python train.py --experts_per_token=2 --activation="swiglu" --moe_layers=[1, 2, 3, 4, 5, 6, 7, 8, 9, 10] --routed_scale=1.0 --n_groups=8 --optimizer="soap_variant" --lr=0.00477 --dataset="wikipedia_en"
Below are experts of layer 3 (counted from 0) of a mixture-of-experts language model. Rows are named router (the router's row for the expert), gate (a neuron's input weights, with its number), up (a neuron's input weights, with its number), down (a neuron's output weights, with its number) and show model dimensions 0-255. Each number is 500 + 50 x the weight over its row's rms, rounded and kept within 0 to 999. Numbers have three digits each.
After each expert's rows: a language model's description of what the expert responds to; "gets" lists some tokens that make up at least twice as much of what it gets as of all text. This comes from a sample of Wikipedia text that the model never trained on. Tokens count by the router's weight.

# expert 0
router:480482484517544488472485394532493504491457523602534418428509484527598491405515497492489548405469496619517545434416505508437542482535467457491539445467408509420497480510494508493554471480436524501481470471428459483444519453499493531512490558542507529481480455541517386557570489475517521439501444449540449480457548480462451557487520441483453670468473465553497567549489480534521454507514441544523491413389526462546502408493538545649495511517493448523526548490465536522516570564409467447557470476554549440423491533513457359583498429554540484509720520506471430463522525478549510516503511561554497518539446547533509557514550476436442549495451590442515465570473568492512484513466455453605418523434416573519536559472417543477599432478503572466476581440503474464478530540558497
gate0:559526522470367526521498462505533504484479539515539425484566543558591552506527501574511550520529448485551463529561527497463410444528506522543485561440475438507485513449417455527471516471532447476550505438467468525512516563491559485571510605466520555537439527484411446569468579532393482416489433407495471586404484515511461549520540525502382428525515550542485537423523491522434526466595497536580498460548522526519558569523533554505510459529501556614539476517463447538434463512458438516462515533538480557583454490490522447594426510557563385573496589531545451491496492494550479484465498544570532529541468529477580474563445569497506430484611488509338525460470564403438612411563494563520552412495518448572579486506506558600472451545482575490564507552560594549502479479468509
up0:467530440450484446476475542453545461499490457413510474461467521516557460495472508483489481500537503503435559539492465506575483500514541560463499435507548515547420482505507578569553447513442492546426442424398459545581460467495464532458577424532507436557343459544536629494493549543492551499446517479370471519502532578579456518503494486524487446452529488423466494504560500559508464574447530458463451484442535480546459528384568527397462515523515505441483523440485467511527497527445414584456407491466567485543524524523452459460483535492475547586507440412481512482385479600491438503548550408530492546548458435501517516528446487493484588512468389517588544473584486472555406528483551578390468505577531420513405475447471487553495456396524527436459455470481355614476478469584479
down0:527520468499448504450442473456605542562489464465600501498558538486516566528475568525447470437401473480481543516489537552532409492503517518444558532482542518562459544471432620557530506395542487553495594381537492543520521482536460477461519487547498463519440536543513594429504579565537384496498567531355543564544511573443536571474503537580477523498539501506475425512408424501434433443616516601533534494494518490449470501456503462453540553548479397476560496465457522536501525461440521523547484566453444499507486455524513506475473507596474463404482499472544573503532542494467535475568465517532493473470489520578355470563477416463495445410552471543577443415542566456464571439601538513496465548534512506549480499558561524502564559484412450593532490600471596479520596542476452
Location/relation prepositions
gets: " of", " in", " on", " at", " from", " In"

# expert 21
router:493469452564428492365520484464502464577428491466516564483500509498458390596510575574464621482506500496498479499465484339498550432502447467510524501494498528551513459548508492512519452460516486482532478464517475470503442583491519500498509429486501487474464601426517448490576509565512549559502510485476510510478515681510491660509467523476421429537501534545507539564490485436442548535468528575466568498426461508472537570513471479583482516537473477512567431499516472445480577461428526487414463501413431458523350469526497545425462451461515479498421579417493518547517533505484526460454458486702545532516487551525567521432494479420536530490512624478534488451506462428489515503532546459518391489493464507513538565454478452559601549449522465523590545579465505425531462478563544
gate0:533397515524468525434490460530496505527504490526515419487389456529539502537578540446523529511526420476477425399534403372487531534485548518446524547507528465493509537560462467503512467525467547538460429498478518456569529485554536516446504537579435472543553474605359509593533560479574500580447582549431571497539502463452418552528575406383514443411499518551519492589414472511524505546482487426563508483507376539468529527504567510498556533505517477496570482488508491526570460474491485490456552466593549520493457407367596449437520431553489517566535470578436507541510566508520519518434428460520528468449440482461454457541589495514431398462438574442462524459424450482545554448478506552600524444460597490505466473531568547489482546479493467558531543523508511570578442559429554
up0:471402587516509513520514428576501454573473549535454621454511455551354478499527471505534568458513398532545607600473555395598474530582585611420600529539482434508441457491535548538545507552468501400512541449482496425443454546513504589465484612597569492497568545502510525507486553457485472491595498418523490527442531515495497525492605485513542609444547483452459457510471549539507591457522481559527520444466536444521449551561500497520499574563537486524451518607508537463503483473527527515527643513447557472512542453578545466505524468514524525506472449572453471459510562446494469523586539455522533549511566574453484528552472498510525510482523507489578453554524500507517476522496529428453493524489524559408405560436475580474471452447446545525452546488471434568569546570603550
down0:400535541522508493473468414506559434546537469525484454504455503494475521436504497512528459597547431546496511488436468534471508517523459495568538414480423353496506536459544451559553527566549615499464445482531523501504442486517451487453448457468532534467441522510499478532486525360485453511527563427486521487535564491472449442357512539412492583473486521493490593529461502505521574516541391507570443461424569525466591442359535512572455420453534507521482563517493565462634476534576532485625544424453506553485567466518452561516497487490500447441525533452499452510421540406516560531598443489477455551404532486497462498506437434476440520512503521478544551517463503461607450471476474456590520472508542523496464500526509519441506517609457441438430532469543447504500524618636572
Main verbs after subjects
gets: " was", " is", " were", " are", " had", " has"

# expert 27
router:480476506593477521456529472475528497533450453458482487503442478560527482484483580508483486512491378522425466502473542371564534553477496455647404476460471570493440478571439553336457418485469478482568528465526449411470556503499433476474508444442454513450498509449566502548493493350687423567478507537494461515549464474495514431513509487555489464455514500596381485568526514466524469494527530526513497560473514518464507558500532532607504534663496475458509474503421492413474415472439512503490509524570477463449513541524498508473473468573583475420544515443320510540489453512485488582433491411457527452530488511596446521440566522552579547510499471477512517468555540494466462497574562455539501522551530542509545620487470518499534532564502546427472494436484516509482463514504554
gate1:516506558434551476446449510524448464525505535470506492507438494501535564515487439585438484490544536381507514448568475520574494493563482369429468487532400437413492481462430503418572500514569436426561505524603468537531556469481570515468405430368510607417498533488452550547568489431568510517453450370549541504525576504495442548543494480508530477564456389512478462552514555520598537497475483545565561449525497585581432510460459560462473467511457538421543500587440471532502484596474507493475482589541373546499451499416435477437487457504567533515542506478518392460605527593461552510539518475507489505525483557530545501491506453424534517512400425477424521509522459463564459561472492501465456501506448475429496506527511464561536491473551549476521440425406637545503501544491484
up1:535482462480485504507534468423600521367521461547540479470487428482490526538547542467561496568491490631454469521514530534489518520482609560603472419489550569455508491544508432486497495506388515529453480493488511401461431439501432524504511486584487456640612420498568450522541508495540424432568543569578495544532509517452557510531564528511474566517539480467530551428497477413400483422428465521426471597432508448492549476484444465581551484499465481541467459441477477508534565428538575423559500426442603544469552456560568584567513501531498523510497579481492576528441497433564420483488477509437493541554463481499496533537521465594458523573545523628479537539488552550524472498529524428445542395437572534566448412573487500486451557530435545482436474467440465443505447537542474
down1:587487436505512573547383492484518481509610585490494433469468462472511529499440482498485417476471489492441436574541500488542517469589558528541445446490479501453448514524530416439494463578488523479510511479467505427440573447540409467493507478391538490612594527576535431505489571564449456465533511450386578510507522451553533559494570511488511568566525490480581636510564510415479460417470484468501520510505488484471598434518502472587543507519459502450398433518495529468476515486529584483428437540457488539479551434581532530517506445587497565497465534468519528474536491470571458509472550484492530509525393542426523575507541485589508453487433531545524474497541495422547407497526555442456447544485534545401503459599501424518502465421616413458430555413346501499502455568526557
Heading and table openers
gets: " |", "|", "==", "===", "-", "===="

# expert 1
router:466489485488470503507458500505495468424475436545496479484513490532612511518377543566508461561447432471470501480524555417439506523501463481533470591569486501503499486515509631501581524413468536512520429487496520471488494522585511543555470520488453495497470528508656455456528491527519619450501490455425539501448532566560514532556534592530512407517490554517523554450523502502452536536606505508450452527536492522392499485486555544562525499470493532456390554450485493533451571458530582419490431392531567466463417498483448424464470483469490451550464540529491433518556500395433536556482485487524454496483456582471485522491348438502497513489557644406433472393531434467537507389556548523495424573500457494534460509571475469536472410487394578408547607618459487502505499472505505
gate0:464523593543452488435521530575512562528495568483518502460414498519543577499513592576428490565516407454408497494438560516514572544462496518589509454484516548509589496585508489546486428452520541477445514538429565401545529459398424528555526595579465462403503481475551493500503493541524546421460482597385553443495525410501484490527531572508421449449498515428448467469513493501487475547429482497456577539518463463562477520467495476494510474450479461529465452520565518529519468538470459457471526563536575475523575563438588507578464494445564518479456494516464557518420455544457499436534556469518516485468462535559547513496505500445552506615474581534561505521568540439447510448462504458417381553592370508460648520610479483516532495470465589523471440505364437469599470530519513
up0:438411507494568509501513499490460495602590462532538567476361567442560546465479551570500554588501477456450505449486475467445505530482523544577489519489379563514542478466552565483413473466486489481486371514439565472472544418449528524635524476486444499449509485559490582447529556493494555460542580530516463408464556478618485555558521486494667444533527568409473463519439523477469493501463484474516527557533498493425560465538519526558548509525471400501614553459499557539496491525473455462489479509462459510522439519479530488527483492571479518432518538471450667456607518469459479477490486455555515417500516505538532536487585545584491452477596468489511570431488500494543419402484594482508453498531512523447543489506517648501505484465434474543386493479514395546531525556512535
down0:441427467394599449517493558420580549507512494414522430422455469488565491421500542579560510513486579478434524484474453432529496542474509562500573499424561573546458402587450488511449485503491407501561528430435548463462548567493461461559436573522506610633533450496489527557510469500492531413508448486523434463474579527529486529490417494478572551546554461493483367549455467492527409600480525504502558518479553598517602482495565576538555550473490474428512509474469501506463448532500518552565498494481486495566480512560477489382467423576547503573489568475519477480576469473500566529421631629548431531562586476464549495468528605491558480468576560452490540530500486512547523488486498441544433499464430506409506526506518539529424442487527523505531523473479427515415517472441539
Closing brackets and quotes
gets: ")", "\"", "==", "===", " ==", " ==="

# expert 16
router:492521524508419498460509491590588538495418519474302432411559465544499486568515492505517500501472471488536406487493534506526526491487506492471430476525435537486510494471486522398565416461535494508405557525511450528434410459564541511476427530518554438496518450476609461511497475490485439423440352446501419443496554598491399494599413531539592468502522491514433531449474481417444482513433533528487532555487492556446505479508590499516514543533587562437420481555511486432470491470490486462480544519523493350456521633460496472477512492559488429404531461519495490483528477494497535501533456608585582515542429523561445535454468492541493510492484583544466496504448582502480457411598516418546502489443462529481448545552436546451507541483535495408412483396511452477548564459546481
gate1:506451497573438328432575483471500583382495509488502469595557492517495426569572543549588584533447500545491503453548487537551412481447506461559523617523449546420510451535489496548558528457507431499451454559410512532564457448536425477505505506436488492457463404568476401514492572484458570475499484459518515554523623494580525512563492571552492520571444495528502551510549546510510589508559432455542536467524508471524426479480471516494567539516502544498573517581502530596469435503548483533470519481525585467584511548535492495578487539457381519517457458467561507514503499483476399480464402510534576572468404527469510448475548521582503479472413479474422518460520452492526493520491491492549470505552479582481452524424470427538521528494425537519498557475631607524534580361552530
up1:478520540512456475467476625475514467437494457505563537571478471433445572452604483538599559464473527444408467500499524515474496480376480374474518540436440461430446478571469494442569548531490518549511487467489477524470579376548504455503538567547523515500449513541492486593517427521468529507464576535466581477595523546487539528430495527562523476595630556476501598487533453541459453522559447424529464501514449501466595538532371450520437497460485486480550448484477422539509422444544541509491468525471513516562498468494515463510389584516447469491474450506431553575439602483481464520463525504473496567348472430477550449454530558508440514550514493421480510576557484531509565468592534446585516470466556550459476525462557480582473562479499538483494594495466540550491508410625572
down1:541562420545441483562535522462492476508580457441583561604509559466508444397566562587585501423443500486473549547499531473469495489524485435621463447490457412566476503551401486448510485518489532589470479475583520501497545489580504540372548525481417472419428553443498443488389422578551532539504519513503525531491450577539445477522492526558509538419585509577543581473558506602426465519486457539512527489502443486525521475467388457493494499504565527565547506511473426546438395501411472489471510500478534492472552398456529449418478486505449520513458403474494592512522643512510422442539409479483405465477483568506473556394491514571485512436480475442431494519500516441503467515569492442505543455400584501449529496516607487483490525512486555493489480536490464552459495405570536
Possessives and quantifiers
gets: "'s", " his", " its", " their", " two", " one"

# expert 23
router:517543496481436535486528507462481653543505495503526533534464513530559497510520526491443523428470536534489336573484484467531469460591486496471510600569565565528508434522456601477494518507532411577600463457425563457450568557568443466521525464536567552525533601597428530490494492503511464489407513470540464484431495519521542447537473498545537428501531521551495443552486478441591450522464616489510527533488460474554431502450441577447532501486503525469459413427560414494502505496427432595480493507444435525411404597469513579445641519496504451477435510447509450444501507458391503476431497500509492504491480511538468524521517448523575541472564505480538542336501511542473622449534475577599524529524445523498528453535453577514456455533474393497499452497492521530514420601529491
gate0:618470592497400492473442424493568491493455527539499468481413527483500415509545568480432550424538545466509520501536466589531562456505561465556467458514491552541479583491417410552492550377475529553550582436511454484527460563504428557499559524478432573543515517598498478501453508457464479418594531400435529529432576467554415450483474479445533459532418517462493562497458539529513533515445488510529557544498454493548467441459598522483509407461558510540414498613519400542499506467507538419556533471447428501496502548440427527556379434521609528472564504539514529492431467533568456411466518577484580390435469540523442423556568539525493494524543608454493499595489422560505527479442456455487578514467539495538400533568496555537521491459562479453530496494468546473476465510538496
up0:388557473486543518454516495447462500472591449432574538555558489447510615503478491452527504605424449527551390552463555428417442516480451555412534587500428439453530418527551574519441466589526439515523354529418559481503579407478553491480457361572562464478498471482494541462472507568488519546420512558479527401510441467475524485481497513488478501458559488513513425543522463431503495522505509482504358479493584517529554565512441509545513587534427559489527459474367524495487498498460434509479454512515544512524571470521528443367539549428459521512469588470479463426572491479479512556523485409572431524550510498482479642469448463435446500526525399545520484416485477506466490483528494526535449516517459475504523394467565470470468431510421522536494501555516539471499494518452593
down0:503454487456446530501458511501500404519455502605546499487499513479534555455533490474519540630470508626571513506541510492529503568528486510448451473504411524430479522523544492489531527526472479436494561473494495477501511567572553486439484519562510571551550507469526548560442386514495496516458548563570620489445537547499594539498438592509580520470483511464473608477498533462555555635474499508425484554541554513501558568441474468491604604518584554617479503530372553501471509443488489513518534524479498512563560442485423511504453406587532497515532450591429505482453507560568505512486587524566463515539432462442495565466484547484482495460496468548378538592544419496447462549471398512554491496419432517470483499504378397501498441500507584521491483486414624525479470473468621
Coordinating conjunctions
gets: " and", " as", " with", " by", " or", " but"

# expert 24
router:550496462456530496532403531601564472439453559485488516523362494457560484488482472535405422567377503515404476460463407431479559532482505527515585522529453555457502481454514438569508602525417460412510479439519534512418405546495438485493477509452514572532488458516536462411466469491479402421505541540498489490561416449479588517503500493370548583448530490459414512463456504430428446487546508494409452413446473505501460517470502542479541491464537467547591486452418405425511526501474469536451479615501444456427416537444513491470483488525570450480418480488432385481480502465657559548418513524471551496575483474509513520496482561492561510513467471503509532423523509525519534447449481513595471564545538532479490560412456511653523537474489476515494466598554515493510517484462477
gate0:594480509488533548453550433517552515482458581522513502540508439478519596608471505442516576444426430456505509499432419480518504457444492540411507583578486588453508491633437479491387500475464375416521530563528392414539408510497458492435532515446452452498576508485520454527493547523463524522562462448507511498595507434419437510456444492489499518491546400507526453548572519509495458545535492532489499524490500467433582603492450527477485509472453514511553564531487452458528547575429400602490530530443519519502485459445508523531542512429463540477557548503526559502529585451500545574505457515579499382571494508459619577498474532518495450455506429538462546440525478472520502472480473558593483534442615474424583420480526460562382516466499521546489475465452473609550478533621507
up0:552440492496492557489499465528603577472472499609505562470492402471587566553495491363498494420474467520424563500481446600570460498543487598424468452541484494442623520580483524534396553487430385456514508394609571477495548523488509561467558514471407507458536503503538525458602579527591440502557459495565503468481523501444533558521473579494514461523510488456513504533522534507473499522571480530545492414467489455437459478484507528453486458516458559533518556577429547535550437606603476403455575491524511518348533489491496493460529490552418556485431540547512517426538546451559489546509568495455551514499518493401543545477540586493470506469518481514477493510419431419501484515483536407564493547433604523468545510470552550471440547517521499511478487451570506558495542633555485
down0:522502599520516429498537553434596525471450474619458495505432484479594373583429446517563526463534503466523559478511464610494427546579446576416511457528572505458509540485462510540480533368462464458480472566520482597533474511435475431479504451500538547480436566488537512457559537395538449479566405442536470463418523436451406565537513563524484461519516538453538536494455495441453563504606457566429442478484465465429535434509500403502519512479475537506477464566553581611468464501626521413536539494441460612401510527475519431449472510515450452470522491597527403427477531470511457615504528529523520567484473495479548510555484586505524419447484495458475535499474475492546506484413479442586499597460488559573509487446516470459518521427477579467560479495499514496476477524569452
Articles
gets: " the", " a", " The", " an", "The", " A"

# expert 15
router:497495515563509511370403555529542546535519438566471492481518458496455421519516523556476502508398533553425490529506469538475484462523498432436561518465428559505448490482486513512520453578385357532454425499370500525514498406542494491442487533553534526477505489398510533468498472499531532437551488543401516559474499515516494529531487496488478572427571502455485543494513482536511449495605532488473466504565506648514540317421464496533528463446476465578452444543629499428477524536466448511449476470480597505454471542498464489520411489513476495582463502482394492506514440447518470535519490455486647609481479507494532523555431489498426511490703446494459503476554549471498563578465462463507453541436477474530467477521530457530452522543505606515494444371547517451511479491517504
gate1:512493462518478405490434560431596597504481592477506499514486472442493384553484489517520500538449456475570524519426505520506529511440511465493526518532419549615548522524383561479535390449439468568487482542456522487538489534589517585452453525448568506487436449489610511439563450513577478510424535547500512519527499486486456461482481460520544538466421450462544559500525517534510461496492510515506385452526440557426446476419481523565506528525398471456576456532464497492598420514544542454468399493556588462465545476466511472491531416510512570458499476390481494438513535554493516573489465469469449453340575536483623501471485596522537628545540469544521496498484552438528441609510457496470507580535527500481538499516501492627551521529412623517509583487586508545524559548544514
up1:509564421440501555500492534490470516568438500532429459503573463502502513577428561498460476585447440586418556476517396437486607441448488480472462483474476497480528468513578499492506488565473534591523509421513559502491402479524445478536388520604617427503460590556535476542547450530534609527443538449426534575553478475550472455408475450462554485504529452458487504485423574510531567547504469433508524456383563459470518510557560439376442489487543524556458497475531457478512479478487558494651551465536539601573572446444506586577511475514428514533528577539540543504475529487496464402482520508454545503480495496502611498535503485521401492530571539539480446524585556481422480527498404486533535381452490569519513447470439515510410497528467510537536416559522505429536509490549432
down1:508456452425473439528424510552467416464514489606450501524502438445499496564418509523531469524436568524457515467517471489522522529524362490417594544448466499510577472536541459541511503571547521560545533524500590398491480490489499438527530466528530478491467487542427487545488569468517577594559474491496445540539529516547577414477523516510563533561491508472480516482477404442487581470520507533464562477414600445465535442533567513396454532470443533522490541536528493616593540487586529530529479513413506494576529465479488566436617577526437499468557542456555483444463501374528557542503487531555485501516528391412504455540531594506379386456541485461511476599583431477465468488499558493660502459442518526541469416509447506418465468418478497545488503440537463508549494485486392
Line breaks
gets: "\n", " /", "\n\n"

# expert 11
router:547490456657501516561457508466510492553486476595366470512502479521594470497483467480497495561502407565452503626466550452365492459535476449563590537449504517530489537473477496525459514558502495510450472455493447493522454420556478522523602473505566473493426533485445499430448525511520608429478501563435574422550564570464420522544502615503489516532486511442530569555447487531534641533525517555548544447511467513499515511482511412484484496537587530485393574478458494454528574522424574522443452497513433532468465534508462474495581467511560491471476533489507535502509550506582492499542527532576554519521532609582625554497425433517610554384432517426566510498477473447485484524503510468517471485498542571430455547444489592654509562500487432509545549458488554490567494522501511
gate1:539555489488405521549541482443494493436436616485580445526593575499505596477573420480425437487489518552541438501468446450394479503471512579593454494508439562541441448511489524503520526525513567497583541410518517498548480490479578519385437515592509528459430533467502521475461560493582452498521511509463525577535511537503593570420537559592508523481549479468523479534489431532551464543456526509545484560511493543518534535555546459519678620408431478386434427493455426458447498492577519583499496530459449485628481563511553447438610470489475519492512510526497367498479476463520496543539569503510437478434489504497504440615533461504549538446529447453491457481591481491526451531431482565458524427484614462573538505528410530537508510493491517505455488482481430529551564464480521
up1:414542470549473518477482559485420498517549437611507518510296547523431466532458467536508608481497493443476557519548627480540583534510501504474480458518535434488565489439489489557537443503496502531485516511456518462513546475536474529487455433499519515508595551504517531389481520491465560437360557512546464424505559389486534536533476573449537508518557493556417456515442499411410546540512436478511499513498495547513486474538450568549433549591571540545577489549487559507496452483431446352566483508547512575453617484539509509559506479481454554493437588544488485501429518425516454481459437528456601542530502536484495462562496512485476514522538514528459535379445510546458412536447519451583531461542394447443467482506445428440543544401506522502572533497498499539380473581528537
down1:458475586530529513465512570524467471490458435590486499477508496464541514496620542552445579461401519499408388568537531540541538516519525419614365498519487533560445419527621525444440502444501525444515503364538507552508422558492473495479561433563513502466540607463514448465503557484533543414499473616466461542539483398427555519434499561457507570391533542552442530449465471430445492542442547510507453509425550426523561498444449557452504443527512401464543530450525549503451508580547378512536422469520543486494436494483526500520570486624515506561561536435511467488484423507529499490493469520360494575478494569526481540526548521515468436479550517450552549500557462514457538537558506487530543541525538493601484499454489546466476507519517451574542436572484574478445577466459453
Word-final suffixes
gets: "s", "ing", "ed", "es", "ers", "er"

# expert 22
router:577439434527396558478543479519507474540487444503476577483397480480468456532493475565436471451475483537488538529515523499463489530482471507603553509443475500528483492527521490482501563434494409483456550482479483500533429428480436419530464471514568515527454426392490456496492471491513538494506501504534512520670451527477473460513463518439617452485511536534500475511489452520586464488621471525305513547567539541508454535511561438461562471531478537456471494518484454547433512562462596436484685512480499500443582500448484431576448492491575483499432382542533529555470525479485444546401522413572525504522506491529538522434504478516585472508452529433479510459585561554500445487595540638432505518459577534430499563503536569586546502546462551505441449499475508487615547578522551
gate0:441483534393478406497533424520569463517574486432561444539462504453496545518504457488438500460519474503578469505600562556385586519444435518473477499471502580535425415495453458474513455455560513459394449519557605573436483557531437555552464511516529431491464524541513582507568425444540489451505452422515516479606540485495532536586454411475581520474461428478467473486542493572538436503438554555440439489521520539488454477526483556552503478566481555477465570451547433594529494478565489405523550474490502454394524446565539549463457384427603454509480607383547438476530504549474527481405539564575481542513559462501563486505642456466547515526526559441491454499526493495529440474517477404530540456522466548501440453499492488443535412483405542497461502530588528445440472523502509
up0:445377449427543482454542475614507502563492552486438559444534565488472571502458494435477512542427549497497536490515581529476526524506558525530552437488556471507393459480611440449567509461556518534484484551575554459456439501540383476482490503486522483503460501391480526484516503375534425515531489431626526520561528571544589531529422549445476575529483490522532460421537528582513488522475603512442482564406573509453507473418471552524478468515455519546447477451540513573523474515564524426460486428555464529509479568513528581462501472467618506460535499393527485475524432507504555565475532474572449458515607509518484487436503450393498446488476545498468452478530532520420476551472388436520485393572535489453543542531501514462503493565436430475472494557704500451530452528537523
down0:510363559408463507489590394492570541498484553520458544429483573467406463572497536493452478519488457460513545493457547524490537613483450487426509457441487495548489510541478520478517499461491497527437526441572530475591480583535408523483475574483495533570517428459513543535512467394544477496435465442475439470607491560523648580553493469441491430504508581502522529429532470529622472593581601500447448576429510431507465470435493415548460477517548511519464505538544505558465544514483469495537497465513459516531561511503497602464618512432563418453510550473501525546505512503498524490517543458479447557535484580590529464438564467541550424492471449475439425476509548556498477586536480554533585475519570526540510521643460465516382459607497431474438486552559468479568516484576511
Infinitive to, for
gets: " to", " for", " of", " For", " on", " To"

# expert 14
router:472529464466479509458551478494539556502483518571444509504495494535522489481499526542502493522439550518335538568513431517500512432564497505538411610473546525493503495579505563513548588500418495501508374485388408504563426515535500493423543639533601521502535575526448464437546528489489594433498423483472497447518559458500516548502480621538573487448485584470442492520445483456467395505502543499448503470590414509548556422505473379496531543525540536532490544461447524477464500453550455551490513630521400465534483551483490522481520467524500553529498446473495499498497472444571494470511568489465538465534485538568523526592484484485511489368545518491502519518544600563527491486565458525512381539539509506413558570577494522559483486326426554486576446543597525534604503476483517
gate1:490406460402512534537531397383523492459556450446415457546518406490581584476496420414528570517485455487511582498529535495566545501534463397533513513507474480492536449540515542529521453472395422510527433380447453530530454531513411549491524428517500571518558590442491640483436451539485444484491528509403472518488492502373490486491531463584477499564528553423470536544463522545457491504461467493548473512536448513451463559461496505380506529486525549486500471560478539427560471551428547553539494433408515422518456537362530521536526556496520572541462502576483557494517465518370476554510537392567608522512492586464607545412455429512502593503434519532465509466475549493493532506528526448454537475459512446492513479496493419522556433624524498543532462535523542553503527525554489
up1:417554491531501507505556561481503562544524570564425484467511544400434416537489521527462583450584489477498553539436455570474539469457555379559559507460558492487516452545459465640416553436512516516393472515543478511559487578607443477469456520463449507521381554543413459542493543514532361521472491368462439443540518556588516561511494555492498457431564559482455567424466497501508472511504453432500506577474517450525439510504591500543523509457576487503536449419537415499534509539476502448516488509453391452555422581614518578471469470502416476493397531498470547463480505469559514517485496555450550442490508507538478478427466564547450529496484477501528518440449528528521385391473526521489413413553465538553530436533433427548480467447485447557535518500453482491547517411455535
down1:491472422480594525486484483592511564542529487446553461584576428508402409549476444600493418510536515518451502493529544439555492533424440518486410461489479529557482539501407483516471560498450603504555393527542544411552562515476516566527478513498509529507495554499486494501671475446613394553461549492471420494480542578471492453436507450542484485421484606510404487471428500424477489472559475480500490468555507500524467502460575478561486428506452470488528414446578548482433584468431448500515478544485407436525487619646415509511548438536482498525402541484411558517522549491456520514562381533481519474523456505502452534461419580485493496527554434474483432421504567414528478471513463548473480480540579487445452498524552465499550557507499479517484564533441514484486592420524465
Vowel word endings
gets: "a", "o", "i", "as", "u", "us"

# expert 32
router:479516471486469502499534429622553469356569473545388501521503509560551560534550501613426486525505410479468485542439526443585474528513488479541388510545425468481470429501524498471517504534498519514524529484523490458481420425513541495480453483528438470576411594460469486466519449475517538541509445458492549462455499550405509490578437447521617397335552478451488507444411435490529510506556528588457448420529476561486480457504519479512494470493537506535547576559524433471451531557491454468457497426512544538572506560481509515582692500496539499552467522443469437527540557542374502524470599481493503486529496462461496466474519496569503525464517546448480416479442507464538466514492490487487406522479495468589533533405490471429491557408494399528478572594612509504517571500418470
gate1:554568450486425547485558555458521499450567495478498476599383555439440433525535433530516478455463430481447459476479641419569562490547530503504630523608449513487491528544533517505490514523484496504487450429498480540497480528535507529443517376552501555545563533464557512501438577558610522480507450548562514491538526524521556423563460543400462514542466493542440475479440451564504452545442541583550596518441480489523452526490488519401433398509514528539517526551537511451495502521422457606524354469439503446530442503422542465461473506441558546502484584527555520458540435567496475585453525484555485502521586509419501515462492422519531566526536551420489463449536624417491492471474456492518620439563515491456503485528505481528483620560481548580466594549452486446499433564501480
up1:525471384527448491512541526549564496553375467502554518508442627371507426510469484485489424490503492609559553475494489460568473448540539416515511575496572562505516478490562561473493507510449490478410526404449539483441465531541623543511532458484457535502524448472485478516532462511479456499489509593474537479561524512528537494455516507502389404589475417440429528463503489514533488480463496538525552575498445538622514533472526455497462559542527529436520451542486413480572501524467590450482469569472476490523552507509478404525506573470483477472507492449535382443460411526398439561515423422435492519531523469423515532629501576505576492516439550503399493504519502514467538412425500551510431489481540465559546485441476455612489485483539388475346571513475562557515466496414513
down1:503521424511456530458435474474458544533546461583533559517563627478398591478461582471452469500572586529652471570487483500493515520505546554509464432451592476577500516407477537483522487456458509487466444499434465485471527456492507545577558463514577483544516556514492525524531437522453528466474451461523515360444451570571463536517428489552533479473565560573475490612498531565453499559495514532431551539444455503530540622479520461446519532620455531406494537559526468507458588568491442524489572524551462531407532509476505476460500568577498471599507518498474466487485465603527477610422534516432472462455511494563480568499589546558522513518501492478539539442478475516514448368520452572473522455489474491554463529563427501652485528430513406455498512507443547499492395437442529
Subject personal pronouns
gets: " he", " He", " it", " It", " she", " they"